{"n_layer": 11, "d_model": 128, "n_experts": 64, "experts_per_token": 4, "d_expert": 96, "d_shared_expert": 0, "activation": "tanh_gelu", "moe_layers": [3, 4, 5, 6, 7, 8, 9, 10], "router_score": "softmax", "normalize_top_k": false, "routed_scale": 3.21, "balance_loss": 0.00429, "balance_bias": false, "router_bias": true, "init_std_router": 0.0178, "lr_router": 0.00169, "vocab_size": 8696, "norm": "layernorm", "norm_eps": 1e-06, "tie_embeddings": false, "optimizer": "soap_variant", "lr": 0.00594, "beta1": 0.95, "beta2": 0.95, "grad_clip": 0.5, "batch_tokens": [65536, 131072], "seq_len": 1024, "train_tokens": 497400000, "steps": 5336, "dataset": "wikipedia_en"}
Below are experts of layer 3 (counted from 0) of a mixture-of-experts language model. Rows are named router (the router's row for the expert), up (a neuron's input weights, with its number) and show model dimensions 0-127. Each number is 50 + 12 x the weight over its row's rms, rounded and kept within 0 to 99.
After each expert's rows: a language model's description of what the expert responds to. This comes from a sample of Wikipedia text that the model never trained on.

# expert 37
router:30 44 58 59 45 63 31 70 36 58 28 58 69 51 43 50 28 61 22 65 42 57 66 50 48 80 49 35 56 50 45 51 49 58 71 47 39 36 39 42 44 67 54 39 56 38 45 52 59 45 39 48 69 71 25 42 23 51 48 51 67 69 38 53 53 37 47 41 51 43 51 40 51 57 43 45 47 66 48 71 56 35 49 59 55 44 48 56 60 45 45 58 65 46 38 64 48 49 41 30 39 41 52 63 66 63 53 32 42 60 47 55 68 43 48 57 35 38 55 73 57 43 62 52 23 72 66 33
up0:56 57 54 57 64 29 60 34 72 56 52 51 64 38 45 54 40 82 74 69 48 23 49 48 46 55 56 44 32 41 56 45 45 48 59 74 70 49 69 53 52 57 57 46 48 63 43 48 70 45 60 41 68 31 49 53 43 51 64 26 50 74 50 65 58 48 62 23 49 28 55 39 57 55 44 31 57 69 53 33 59 67 54 37 48 47 49 33 51 46 49 39 56 27 63 43 62 48 60 57 46 47 41 38 39 50 36 73 51 52 57 48 62 28 55 52 64 57 44 41 52 41 34 73 47 61 34 45
up1:29 40 53 49 60 62 52 11 45 63 28 46 50 43 50 43 55 56 61 60 40 44 52 51 37 40 55 69 30 55 59 46 55 72 61 73 35 55 59 70 56 76 33 60 26 66 39 40 37 40 42 35 51 55 77 47 40 57 57 49 31 53 51 34 43 37 56 37 43 42 48 51 58 28 24 50 67 57 35 31 33 45 48 55 63 58 32 31 59 57 46 42 45 37 54 44 40 40 60 44 31 68 51 50 59 52 32 61 69 49 60 51 51 67 57 61 33 49 51 59 55 48 56 53 41 39 43 45
What it handles: Mid-word letter clusters. Middle pieces of words after an opening letter or "St", such as "unt" in Stuntmen, "ard" in Stardom, and "ann" in Wanner.

# expert 0
router:33 38 47 68 48 47 41 61 45 48 41 28 58 44 63 48 51 71 54 54 32 42 63 54 37 66 63 44 55 30 79 45 43 42 68 52 46 72 38 54 51 65 49 56 32 59 60 58 59 44 33 33 47 49 66 39 48 47 61 45 52 57 55 32 47 60 53 44 28 21 59 52 69 49 48 44 61 61 57 51 42 66 34 52 31 49 55 40 48 25 46 49 53 43 64 46 70 43 52 48 35 43 61 59 44 49 42 64 78 54 57 34 41 49 56 28 33 35 34 60 65 42 45 72 71 58 73 59
up0:29 59 43 52 55 32 31 79 46 51 37 44 33 64 24 48 45 44 36 33 57 64 59 40 50 53 33 45 63 41 45 53 52 64 39 41 49 59 63 46 47 57 64 61 61 41 43 55 69 56 69 52 40 47 53 44 43 47 39 47 37 47 58 64 18 41 57 64 71 55 53 56 44 51 45 33 44 50 41 58 42 56 75 36 84 35 51 62 53 41 38 55 60 65 56 49 57 64 50 66 65 40 59 44 36 18 69 54 49 60 53 53 44 67 49 72 47 48 47 26 52 42 78 50 49 53 50 51
up1:44 48 44 42 43 36 72 77 66 56 59 51 44 60 67 26 46 20 64 62 71 58 70 67 48 48 59 59 51 56 45 39 48 54 46 41 55 56 32 60 39 46 47 54 39 27 58 41 45 43 53 63 54 58 27 39 62 33 36 49 65 47 66 46 61 83 54 67 59 51 51 70 48 34 43 53 64 60 45 50 47 43 60 49 58 36 37 62 39 49 59 56 43 53 48 62 61 65 62 51 70 61 56 38 48 40 44 62 33 44 41 44 11 38 50 37 46 45 46 69 40 55 48 33 39 40 29 46
What it handles: Word-final syllable pieces. Second pieces of common English words after a short onset, often after D/d or G, such as D-ate, D-ew, d-rop, for-ew-ord.

# expert 39
router:40 71 33 53 53 70 35 43 46 35 69 41 37 42 53 41 59 62 40 56 31 44 49 52 40 48 55 35 51 60 52 70 49 51 67 27 40 58 56 59 64 41 34 53 48 62 65 64 67 47 42 57 43 65 46 54 36 66 52 30 57 43 66 56 66 51 19 57 39 42 35 53 39 52 59 38 35 58 42 54 57 48 53 48 34 60 78 35 59 43 63 35 66 33 49 40 51 45 43 67 78 42 75 53 37 62 54 63 47 43 25 35 58 31 56 59 50 47 42 56 45 70 58 47 61 55 41 27
up0:31 80 58 36 62 54 38 82 53 70 48 62 39 45 73 64 54 59 60 46 32 35 40 35 73 28 82 40 57 47 48 52 31 74 32 46 50 52 54 59 56 40 60 42 70 50 45 50 48 43 57 37 42 57 40 35 47 49 60 36 43 38 24 50 58 60 47 43 34 50 55 50 40 48 28 38 36 51 48 62 42 40 54 44 41 30 54 54 54 56 41 65 59 61 51 51 71 56 71 49 44 44 57 55 55 39 44 40 40 64 52 42 39 32 54 61 52 55 40 28 51 46 63 73 49 48 41 37
up1:54 57 66 50 64 46 43 73 42 55 45 58 70 64 38 52 42 55 48 41 47 43 72 45 74 66 62 66 34 45 45 90 39 55 43 63 62 38 43 47 39 53 65 60 55 40 54 41 70 55 40 68 36 32 56 56 47 36 24 57 59 44 37 43 55 46 54 46 34 74 78 47 65 35 47 47 47 50 43 53 51 56 56 47 59 66 63 59 61 52 35 34 39 32 55 74 65 49 40 50 40 55 45 22 41 39 51 52 40 60 53 40 65 43 63 28 72 41 48 61 32 53 40 44 53 45 49 50
What it handles: Agent and group nouns. Head nouns naming roles, groups or works, such as film, team, government, album, and the -ator in commentator, senator, laboratories.

# expert 49
router:50 55 52 68 56 42 37 52 41 62 40 57 47 45 46 53 69 40 60 37 41 59 49 56 56 37 49 54 51 52 32 59 44 42 35 52 48 51 66 67 59 52 32 50 59 36 44 61 48 65 40 21 50 70 40 57 62 57 56 51 52 57 31 46 67 69 82 38 53 28 51 42 31 43 59 61 56 68 57 55 31 31 69 54 63 58 51 56 27 63 30 45 43 63 63 44 26 45 40 68 54 64 42 50 54 32 50 64 59 55 58 63 30 61 62 67 62 40 64 30 39 32 34 48 37 46 32 39
up0:53 63 63 57 53 35 27 63 60 28 49 32 52 49 45 45 65 72 60 41 59 54 45 59 67 50 32 59 40 30 43 63 43 53 38 26 56 57 63 57 63 38 31 49 44 42 70 27 63 58 23 45 46 58 60 40 63 58 68 54 51 41 42 40 32 64 41 45 33 41 31 44 26 55 53 51 36 38 68 52 58 74 51 54 43 37 65 34 50 58 40 58 32 63 61 52 41 54 63 64 56 52 48 31 54 42 52 35 51 52 52 48 50 54 41 53 48 53 30 25 55 55 77 37 38 63 62 56
up1:72 18 54 35 27 52 56 52 47 59 44 35 47 59 61 62 43 52 68 38 58 49 57 56 42 44 51 43 54 58 48 61 49 73 52 61 44 49 64 64 49 56 38 64 57 59 31 68 48 62 47 46 39 40 58 54 67 42 64 72 55 53 42 45 63 57 39 77 52 42 51 48 45 19 56 42 54 27 67 36 54 49 35 33 49 62 58 53 52 63 66 53 47 66 55 28 68 30 67 28 41 50 42 40 51 37 50 51 35 43 66 40 48 51 50 37 39 49 59 65 56 39 29 28 44 74 31 58
What it handles: Non-Latin bytes and symbols. Byte pieces of Tamil, Chinese, Korean, Arabic and Thai script, plus degree and minute signs in coordinates and "| " or "- " at line starts.

# expert 53
router:53 60 53 54 38 50 35 71 58 61 41 42 57 50 64 45 54 66 55 66 41 60 54 52 35 53 57 34 32 56 53 41 63 58 41 57 62 49 67 40 68 71 67 44 63 42 44 61 54 65 47 39 68 59 41 54 50 48 68 47 36 65 22 57 36 47 58 37 46 44 54 43 57 57 37 57 54 49 51 79 35 52 49 66 60 36 46 35 63 37 52 65 90 43 33 66 29 60 35 48 26 35 49 52 28 63 49 65 57 43 39 49 37 36 53 35 21 50 47 42 66 47 41 48 44 54 48 36
up0:50 35 33 70 49 53 48 43 37 44 72 43 67 72 51 41 60 49 44 43 48 33 46 41 47 67 60 45 47 59 61 51 68 35 41 46 49 46 69 48 29 60 76 52 40 53 54 26 53 74 55 50 55 45 60 41 42 44 46 47 15 60 53 45 58 53 27 52 37 59 55 46 72 41 43 46 49 43 70 59 49 43 66 46 68 57 47 48 40 62 56 69 52 69 29 46 49 42 53 34 41 52 41 40 56 47 53 43 34 39 68 56 80 35 40 63 64 59 35 61 58 77 58 47 33 48 32 38
up1:70 39 41 58 44 81 36 42 63 55 39 67 35 62 51 42 31 61 48 41 47 66 47 55 49 33 66 35 27 49 52 56 39 39 63 54 70 36 58 49 45 52 49 42 36 47 65 54 46 43 44 44 48 31 52 33 49 45 49 52 66 52 42 58 53 57 64 34 64 62 62 47 42 35 44 35 43 27 34 73 53 40 20 71 44 50 52 31 64 26 54 48 53 42 53 46 55 44 26 44 59 47 68 35 50 65 59 59 50 39 58 44 35 73 43 44 37 65 37 59 71 33 56 64 52 46 50 28
What it handles: Numbers in data. Numbers in tables, scores, dates and identifiers, such as 6–4, 31 May, p21, 283,727.

# expert 10
router:47 66 43 48 48 61 50 63 54 41 50 28 60 64 37 30 49 49 19 52 54 50 33 78 54 32 48 63 42 55 26 47 29 69 36 61 50 35 59 37 52 42 52 49 52 42 36 42 66 73 77 55 59 50 63 55 37 58 32 65 51 75 52 60 42 44 59 52 56 35 50 58 32 54 69 66 47 54 45 33 50 39 51 56 56 51 44 40 42 50 66 53 63 63 50 21 50 52 46 31 41 62 56 66 48 68 45 35 55 35 65 58 48 63 50 44 78 54 40 54 44 55 56 62 51 42 30 71
up0:71 52 62 55 30 50 30 44 48 47 71 44 48 54 41 55 32 52 33 41 31 55 51 32 64 48 62 41 49 59 72 45 41 51 54 50 58 50 46 60 63 58 39 34 53 47 36 46 48 44 55 45 71 61 42 52 50 50 52 47 66 54 63 39 49 39 38 57 47 71 48 46 57 36 49 64 27 44 74 27 47 63 70 41 43 46 50 53 63 25 22 32 27 27 55 74 70 51 62 46 59 67 29 62 36 53 60 36 40 53 57 44 25 68 49 41 40 41 54 53 29 42 36 48 46 58 37 54
up1:53 52 38 42 50 46 62 69 54 74 65 63 45 43 57 53 49 45 31 74 32 49 62 47 32 32 48 64 67 56 68 43 44 45 41 44 80 53 48 43 46 40 46 55 41 49 21 42 42 72 60 23 53 57 38 55 63 48 43 29 61 43 55 64 66 59 41 44 40 46 50 51 53 38 52 30 40 59 44 32 45 36 55 51 33 60 48 38 22 67 50 33 38 48 63 45 52 32 66 45 62 56 64 56 58 51 68 42 74 34 51 59 63 52 31 44 41 65 47 44 34 48 53 42 54 75 69 47
What it handles: Paragraph breaks, sentence starts. Line breaks before section headers or new paragraphs, plus openers like In, On, is a, and table-row pipes.

# expert 45
router:60 53 54 49 43 43 51 38 44 71 56 54 44 70 46 64 37 69 50 53 33 55 34 42 45 43 57 57 48 51 60 43 58 36 21 37 66 46 31 62 59 53 41 59 61 54 33 55 66 65 54 59 44 56 82 34 53 70 40 50 54 37 50 72 36 63 34 42 58 50 56 43 59 43 57 55 62 33 45 38 64 52 61 51 34 45 50 58 65 56 46 57 36 66 32 32 48 33 53 23 34 67 28 35 65 39 46 59 29 51 67 54 34 53 55 52 62 54 49 48 39 47 60 31 57 82 45 46
up0:27 64 41 46 65 53 87 51 50 57 68 53 46 43 56 40 55 61 46 53 64 41 44 47 46 46 60 62 51 51 40 49 72 27 50 41 49 71 58 50 50 46 63 59 44 34 40 50 73 49 49 28 58 31 45 65 24 33 30 36 54 38 47 35 41 59 43 64 55 55 41 49 46 50 34 48 45 49 35 55 47 62 40 68 49 45 40 28 63 44 67 71 40 78 25 52 25 55 58 47 54 66 63 51 52 34 49 60 52 39 47 48 28 41 36 39 58 47 54 53 52 43 50 58 44 16 49 51
up1:50 61 34 52 36 44 49 47 37 68 29 20 48 50 44 38 48 72 66 54 54 53 47 58 62 38 43 48 73 34 56 52 49 43 56 51 51 36 38 50 70 35 59 36 47 46 62 33 64 63 44 47 62 33 45 64 34 60 76 63 78 49 61 48 75 53 37 74 50 60 37 45 53 62 44 47 42 59 76 48 65 49 49 40 43 46 50 54 50 57 42 72 60 41 40 52 44 37 54 58 60 49 45 45 46 45 54 52 03 45 29 54 53 35 49 34 69 49 52 43 59 58 42 48 65 39 59 50
What it handles: Capitalized name starts. Capitalized opening pieces of proper names, often foreign surnames or places, such as Be-utenmuller, Bre-uning, Cooch Be-har, Az-arenka.

# expert 54
router:53 34 45 38 40 50 60 30 53 39 53 32 45 46 59 52 59 76 50 70 40 54 58 55 42 57 54 31 59 39 41 62 53 74 36 52 28 52 39 63 42 59 44 58 35 68 70 54 69 52 36 43 43 37 59 31 36 58 66 59 44 32 59 40 36 41 40 49 42 55 42 33 77 56 47 45 43 54 54 52 52 55 52 22 47 46 65 57 59 36 40 44 55 65 61 78 67 51 52 55 69 43 77 46 39 25 47 46 40 47 55 49 70 35 68 36 40 32 51 56 44 53 56 50 62 55 29 54
up0:60 46 17 34 29 61 39 59 37 32 41 56 58 51 50 48 47 60 57 32 47 33 62 60 72 46 48 65 53 48 62 34 57 60 67 51 68 63 49 76 47 49 63 38 57 44 56 58 52 59 63 59 46 49 34 28 34 43 56 58 35 65 52 33 41 57 49 44 60 58 49 45 25 53 51 50 84 54 48 76 41 33 56 51 64 50 66 45 38 57 50 45 56 55 61 53 57 52 33 72 63 56 33 44 50 64 53 43 51 31 43 27 47 55 56 55 53 56 49 39 54 40 59 62 36 83 38 65
up1:61 48 50 64 49 34 60 41 42 63 40 43 49 53 29 67 38 49 51 60 45 64 53 51 49 44 26 35 29 53 47 63 54 42 35 41 63 54 38 49 59 63 44 67 49 73 89 56 41 59 39 63 60 57 65 48 57 76 53 37 30 63 38 63 54 44 56 61 44 50 30 49 57 58 47 60 50 58 41 71 36 46 45 35 51 66 47 49 43 57 82 56 67 59 44 49 58 48 34 56 70 27 50 71 61 43 63 54 49 67 67 62 46 49 45 44 56 47 40 50 49 35 62 60 54 34 21 69
What it handles: Short vowel-consonant endings. Short vowel-consonant pieces like it, ar, in, ian closing names or words after a consonant, such as Hobb-it, Eld-ar, Coll-in, comed-ian.

# expert 30
router:62 55 74 37 60 38 57 65 47 39 39 51 44 60 37 55 33 56 63 47 55 57 27 47 60 48 51 67 36 62 38 32 39 53 45 46 54 46 61 58 22 57 31 63 44 78 39 46 36 63 62 64 65 61 51 41 77 51 37 40 50 41 48 64 45 60 50 47 45 43 37 54 25 55 68 58 43 32 44 54 50 32 65 65 42 28 41 57 63 49 56 38 39 51 41 42 45 64 67 57 37 51 73 43 40 61 47 51 57 65 40 44 52 69 67 43 53 72 68 51 69 44 33 33 66 65 39 48
up0:49 55 59 51 52 69 45 40 43 55 14 73 49 39 53 50 40 61 48 49 74 46 51 49 78 44 73 54 26 29 57 33 37 57 58 48 54 59 42 36 38 22 33 44 36 48 76 55 56 52 56 43 71 53 30 52 48 45 56 53 42 38 45 58 75 42 64 45 48 45 53 40 57 62 61 39 47 46 45 43 76 54 53 50 64 46 47 47 63 43 38 57 38 61 53 57 42 51 57 64 60 58 62 48 44 42 72 65 56 76 47 60 24 67 73 47 50 38 40 54 42 46 36 48 65 66 55 42
up1:42 46 44 45 56 63 52 41 62 56 36 57 47 57 55 59 27 54 45 70 50 54 62 51 76 53 49 32 44 69 42 49 37 35 64 28 36 53 53 20 60 38 44 36 65 31 57 61 52 48 49 29 43 52 52 72 40 46 38 50 54 52 53 54 44 58 58 77 55 39 69 34 63 65 65 24 40 61 34 55 43 39 58 23 30 49 58 66 59 58 49 43 53 57 50 62 65 61 34 46 44 38 41 52 61 55 46 90 71 53 41 45 48 62 56 54 56 48 59 63 35 58 55 46 64 56 42 37
What it handles: Capitalized word openings. First capital letter of a name or title word, often after a line break, list dash, quote mark or table pipe, such as "B-ook, - M, K-ieran.

# expert 3
router:43 60 58 31 56 47 41 44 37 42 58 61 64 51 52 57 23 47 42 25 39 70 39 52 57 43 44 43 44 56 50 70 52 64 50 79 50 47 62 55 39 53 36 46 50 46 42 57 31 58 61 49 49 33 67 53 52 57 50 59 44 51 48 41 55 34 44 67 46 54 36 50 37 43 39 66 65 30 48 42 64 25 39 50 53 36 46 63 54 40 65 44 60 58 70 48 24 65 60 67 51 57 67 49 42 48 19 43 66 29 66 61 34 61 68 71 71 50 42 59 37 60 32 74 49 51 61 57
up0:55 58 59 48 54 56 54 65 36 44 45 25 44 50 40 47 51 64 55 64 22 44 45 64 38 59 41 51 57 37 48 49 50 57 59 56 63 53 49 53 52 66 29 57 55 42 65 54 46 32 64 69 44 48 56 56 24 55 48 49 65 46 60 15 66 47 47 44 42 44 29 47 40 38 51 56 38 45 51 74 33 79 56 55 55 60 36 52 29 31 61 88 39 51 45 38 44 47 42 57 80 50 73 51 57 25 53 44 40 44 58 55 33 43 42 46 47 52 54 51 37 50 61 59 77 61 49 46
up1:42 36 41 55 63 53 61 46 39 43 33 46 41 31 63 24 50 72 46 81 48 30 44 64 41 57 80 61 75 43 48 42 62 26 54 49 55 28 65 50 61 42 62 49 45 67 56 55 57 48 37 54 53 40 47 32 38 35 76 53 71 50 51 50 63 51 42 21 38 64 68 45 51 37 54 47 40 67 40 56 67 51 51 46 58 47 45 62 58 39 53 72 59 68 60 42 46 47 36 52 42 49 56 62 37 46 78 43 58 47 47 59 40 45 34 61 46 43 56 63 59 74 53 53 44 65 42 49
What it handles: Articles and copulas. Function words opening a clause or noun phrase, such as the, a, its, is, was, were, often after there or punctuation.

# expert 4
router:58 56 58 65 54 45 32 72 64 58 58 51 62 45 71 58 38 37 71 57 41 68 27 48 56 44 57 65 36 49 57 41 63 35 30 54 54 30 58 30 59 41 52 54 34 51 34 48 47 43 41 45 56 70 68 61 49 43 60 59 53 60 61 33 51 31 63 33 42 69 37 61 67 57 51 68 56 49 41 70 45 56 46 48 55 65 37 35 45 81 62 47 45 61 47 52 42 66 28 48 43 44 41 48 39 57 35 46 30 70 46 46 55 30 43 40 66 57 71 38 68 60 39 31 62 44 43 47
up0:59 57 56 57 45 42 43 36 31 46 45 56 72 52 45 46 78 31 55 72 58 59 58 41 64 50 45 37 50 31 34 22 46 66 62 61 66 45 50 59 38 67 63 39 60 58 43 40 49 60 68 45 46 46 62 55 40 35 61 43 42 56 67 56 32 35 56 45 67 73 59 46 39 52 59 36 39 53 56 54 52 46 34 68 63 36 49 66 66 26 34 60 58 55 56 67 34 36 35 46 49 47 45 74 72 48 46 46 46 49 48 43 33 79 29 59 64 64 56 56 56 54 46 46 50 52 72 43
up1:51 38 57 40 68 52 33 38 55 51 41 53 62 19 57 41 59 58 33 40 47 44 57 52 39 67 45 30 40 47 63 44 47 64 66 50 71 62 69 44 40 34 39 51 44 52 66 54 50 48 45 69 64 49 64 37 51 35 28 35 57 65 65 47 59 38 74 55 57 39 40 51 65 59 33 26 41 37 39 53 42 57 58 53 51 42 27 74 44 67 45 26 49 64 62 55 33 64 47 65 51 60 55 53 71 47 38 81 51 55 44 46 53 62 51 64 54 56 29 39 39 52 68 36 61 54 59 60
What it handles: Digits of numbers. Single digits starting years, table cells and decimals, such as 1 in 1954, 2 in 2012, 0 in 0.01.

# expert 17
router:52 50 51 29 56 43 42 30 61 38 41 51 51 49 32 39 34 44 41 37 61 58 49 71 62 41 47 41 38 65 60 48 56 68 60 63 58 56 60 47 34 39 47 52 73 66 32 52 25 71 62 82 44 49 60 58 37 49 47 61 42 51 46 35 52 56 39 56 60 40 44 41 57 68 68 57 38 40 35 47 68 42 44 54 40 53 35 56 64 49 55 68 37 44 45 27 47 66 67 58 51 43 61 54 42 45 29 51 55 32 49 74 58 59 56 67 43 80 58 35 42 41 53 31 43 45 35 77
up0:57 28 55 57 59 46 47 55 67 65 46 52 39 62 40 36 39 70 60 46 49 43 46 65 43 69 52 50 65 39 55 64 35 51 38 15 66 37 51 50 44 63 47 46 75 59 72 70 53 48 66 39 49 52 49 61 48 54 72 43 69 77 57 43 50 29 49 62 60 65 65 68 38 29 49 67 45 68 51 51 45 65 36 29 47 40 36 49 48 53 44 42 46 54 60 46 42 28 50 72 53 55 34 34 45 48 59 37 52 49 45 48 57 63 55 58 48 50 77 68 72 46 52 47 35 32 41 40
up1:74 59 72 42 44 51 59 50 36 34 55 38 40 51 57 51 54 51 50 47 45 53 42 54 34 68 60 50 38 49 62 64 67 42 60 53 58 55 57 50 62 47 33 55 46 36 48 40 44 82 45 60 40 73 60 60 64 71 45 60 39 45 43 62 61 36 54 22 45 50 30 45 69 70 48 50 51 33 44 58 38 48 36 54 79 59 43 50 32 34 32 40 47 58 44 50 72 29 43 38 60 48 47 66 59 67 32 62 32 31 43 61 46 48 54 36 41 43 55 60 36 45 46 74 58 23 49 41
What it handles: Of and in. Prepositions like of, in, for, on, from right after a noun, as in "member of", "author of", "distribution of".

# expert 12
router:57 50 33 38 26 37 37 45 56 57 52 50 54 47 62 69 41 49 40 30 26 54 42 55 39 26 54 53 43 60 45 58 63 45 55 55 67 51 39 36 58 53 39 58 34 52 46 49 49 39 69 50 32 27 54 51 55 68 59 62 53 54 50 43 49 63 52 50 59 65 53 47 28 51 56 44 62 40 41 55 73 38 30 61 61 54 60 63 64 17 49 42 42 46 69 67 35 79 58 57 55 48 56 57 49 61 46 46 45 45 52 53 40 70 42 68 63 31 40 39 38 66 27 64 29 63 77 37
up0:41 61 40 43 60 38 64 59 66 53 45 71 62 75 51 48 48 80 50 42 55 32 72 61 46 67 56 43 64 59 38 55 53 37 34 48 53 35 32 26 64 57 50 48 46 46 50 53 48 80 60 42 59 56 60 41 54 61 46 36 54 43 55 32 67 58 44 54 54 48 44 60 54 44 33 53 58 25 58 41 51 35 57 42 40 74 49 48 44 74 53 52 57 44 47 55 50 29 43 63 46 61 31 44 40 70 59 49 55 64 58 51 31 62 56 66 33 37 45 54 43 58 61 19 71 27 45 41
up1:63 48 60 26 40 64 46 36 64 29 37 38 46 68 58 27 79 32 42 58 47 25 46 57 39 62 50 42 59 29 49 73 43 68 61 44 55 33 36 36 58 71 56 46 56 43 44 59 33 53 70 56 16 63 64 59 46 55 45 61 63 66 48 55 56 56 35 44 53 50 31 46 58 62 38 38 48 47 53 72 47 56 79 49 68 65 36 51 54 50 55 61 52 42 46 47 53 45 47 48 74 52 47 50 35 41 38 61 49 54 34 65 43 55 53 61 52 47 42 53 44 46 33 63 51 57 25 35
What it handles: Pronouns and function words. Subject pronouns, relative words and clause starters in running prose, after a period, comma or and: they, he, that, which, who, also.

# expert 31
router:61 59 52 55 56 55 51 70 51 57 44 46 47 40 64 36 57 53 74 59 42 63 48 51 49 35 59 46 35 59 66 37 45 52 40 47 22 58 42 49 57 47 59 28 61 45 42 45 60 55 49 29 63 62 64 48 69 45 61 32 39 62 38 35 42 63 42 51 27 54 58 53 62 65 33 56 61 34 37 72 50 71 67 58 50 45 50 30 55 35 35 64 67 47 52 64 41 51 40 33 65 15 42 54 35 62 46 46 39 42 40 38 45 46 60 48 42 67 73 45 76 44 39 45 47 33 29 60
up0:70 70 45 60 67 62 61 44 64 34 49 40 46 61 66 49 62 47 29 62 48 37 56 26 50 39 34 46 48 38 69 71 40 76 32 52 46 49 53 50 42 59 50 34 52 48 52 32 60 44 71 49 49 67 46 40 57 47 43 54 42 61 37 70 45 49 43 54 41 44 36 51 44 51 59 70 46 46 67 73 39 59 49 43 59 55 22 53 40 61 45 71 35 40 57 40 45 42 44 48 34 54 62 09 43 48 36 50 42 36 61 42 78 38 43 50 47 51 33 63 55 51 58 62 59 49 71 47
up1:58 61 47 37 56 34 60 51 40 49 71 46 42 59 50 45 46 44 49 54 66 57 56 53 57 69 38 38 67 71 31 46 48 43 38 55 57 41 43 61 61 44 50 62 22 37 55 47 50 67 44 50 66 67 33 51 66 61 41 55 50 53 52 63 50 55 26 60 39 40 54 67 72 28 56 87 47 60 44 31 72 47 78 53 41 61 26 37 58 45 47 48 44 54 71 79 41 68 44 40 59 31 55 43 59 48 27 59 61 52 53 36 34 54 58 36 62 49 50 43 51 62 51 50 52 47 38 64
What it handles: Numbers in dates and tables. Number tokens inside years, dates and statistics table cells, such as the "80" in 1804, "16" in September 16, and "59".

# expert 25
router:56 29 81 52 64 43 26 74 54 57 39 66 34 47 51 42 41 52 44 29 38 50 36 33 50 31 50 52 41 38 34 38 45 41 48 68 42 42 50 71 27 44 50 42 46 52 39 61 42 49 46 46 56 61 45 49 70 36 36 44 31 62 31 62 66 72 48 57 51 52 45 46 26 67 57 51 51 65 67 43 47 59 55 57 55 57 45 63 58 42 39 35 43 55 39 54 50 70 54 40 42 63 43 63 40 37 62 47 49 76 60 40 45 59 77 53 53 65 61 46 44 50 57 27 71 76 54 44
up0:40 55 42 55 46 57 63 37 52 46 65 36 48 44 58 27 64 40 53 43 36 36 33 47 60 65 48 55 50 29 72 40 52 48 45 62 67 54 32 55 48 60 48 50 73 36 47 28 82 38 42 60 45 41 43 37 44 58 52 54 43 65 49 37 57 63 52 32 56 55 68 42 53 76 30 47 69 45 53 62 42 50 64 45 65 44 39 64 50 53 33 51 61 49 37 63 44 58 62 67 66 68 34 49 49 34 27 32 52 62 48 57 76 53 49 55 42 59 49 53 38 86 30 40 64 42 49 43
up1:47 60 37 52 77 70 56 63 44 66 42 46 53 37 47 55 53 75 67 31 44 61 48 46 13 43 44 41 40 35 57 36 51 55 52 62 57 37 54 50 59 30 54 44 57 69 54 32 47 36 57 58 37 54 47 32 51 69 52 58 47 63 58 41 53 41 35 53 15 50 49 54 47 45 43 58 54 68 53 59 48 58 67 19 68 48 39 39 47 44 50 51 47 53 33 62 51 28 63 51 77 65 46 40 53 36 59 28 56 51 30 27 44 57 50 52 46 81 55 53 48 61 46 62 60 51 56 51
What it handles: Word and bracket openers. Opening quotes, brackets, LaTeX backslashes and prefix pieces like "un", "sub", "inter", usually at the start of a word or formula.

# expert 63
router:38 40 48 77 62 68 51 37 34 59 42 57 67 47 45 59 55 52 66 43 41 46 60 57 33 79 57 31 56 42 60 65 41 42 51 38 49 53 32 58 40 40 60 60 29 33 64 55 51 41 42 64 36 61 76 49 63 51 41 73 61 42 71 47 34 55 51 65 43 54 54 54 58 55 42 49 46 44 61 43 34 67 40 32 29 54 45 59 39 45 40 38 40 64 40 49 60 37 59 49 51 44 19 60 57 26 61 43 34 51 67 41 55 59 26 58 49 48 33 76 61 34 60 49 45 36 53 41
up0:33 35 51 36 60 36 48 56 45 68 67 41 59 38 69 40 61 36 35 36 53 50 63 40 31 44 36 51 42 32 44 67 40 45 32 46 60 68 43 29 35 62 29 33 30 65 41 50 52 71 59 52 46 71 49 48 68 57 53 46 47 57 56 60 53 74 59 54 24 51 50 50 61 45 62 44 64 64 47 56 62 63 53 68 60 65 24 61 68 61 45 45 66 65 46 70 72 46 37 53 44 49 41 46 38 66 55 36 61 76 39 45 49 43 39 49 62 53 53 37 45 60 47 37 37 56 47 36
up1:70 61 41 48 35 48 54 55 51 36 47 50 49 48 23 45 50 58 53 34 60 51 66 46 60 52 36 44 59 63 69 68 33 58 63 29 50 48 57 36 42 45 47 34 35 42 54 46 43 48 39 52 33 48 52 26 55 66 67 50 57 57 38 50 66 57 50 55 70 35 51 17 48 37 41 67 21 39 70 42 57 38 39 62 46 61 46 41 51 45 36 35 44 50 30 34 33 50 46 48 52 74 70 61 54 55 59 57 82 34 38 28 39 49 41 51 43 66 61 57 70 62 39 59 54 48 46 60
What it handles: Word-final syllables. Final pieces of words and names completing a stem, such as Al-ameda, E-aker, he-ight, ar-ound, did-n't, B-reak.

# expert 6
router:55 50 44 63 57 44 66 49 72 43 43 43 45 36 81 42 51 53 39 48 76 65 60 49 36 43 57 31 43 59 38 36 50 40 57 35 65 59 62 37 76 32 31 47 59 55 62 59 16 39 40 57 46 55 41 60 38 47 46 41 56 60 79 60 60 34 27 44 35 45 55 46 53 70 69 53 31 49 54 50 52 46 39 56 52 59 60 67 43 64 39 58 61 42 56 41 62 45 42 74 38 47 37 27 51 54 57 53 55 47 56 50 41 53 56 50 49 27 35 52 50 58 73 41 63 47 32 28
up0:49 52 39 56 52 67 48 60 39 46 52 46 42 56 59 30 51 54 65 52 45 64 58 52 45 47 48 32 47 59 57 73 44 27 56 47 62 58 58 56 59 36 42 25 48 66 61 28 49 71 64 59 45 58 42 21 60 53 64 57 53 56 40 52 51 38 43 30 52 48 62 31 53 58 56 50 59 82 68 47 18 57 50 55 40 68 47 30 54 44 46 65 56 57 44 59 53 49 32 43 50 66 36 40 52 16 59 34 50 46 31 66 59 70 40 61 61 60 56 37 45 29 76 41 49 54 58 55
up1:44 38 66 54 61 41 34 58 38 41 29 64 42 54 59 71 60 48 58 58 58 47 60 69 71 41 46 47 47 38 41 53 52 53 60 52 75 48 51 58 42 74 38 46 63 34 56 47 57 43 44 65 43 47 50 52 70 50 48 37 34 59 53 54 53 44 31 40 50 55 87 39 48 64 53 42 39 48 61 39 54 37 63 54 60 50 58 35 54 42 32 45 62 44 38 64 58 42 76 64 49 38 25 71 53 54 59 25 48 44 37 66 47 54 51 40 78 59 53 27 61 48 44 20 53 34 34 62
What it handles: Latinate suffix pieces. Later pieces of formal words, mostly -ment, -ion, -ation, -ers, plus roles in infobox and sports-table labels like Distributed by, Predecessor, coach, perform.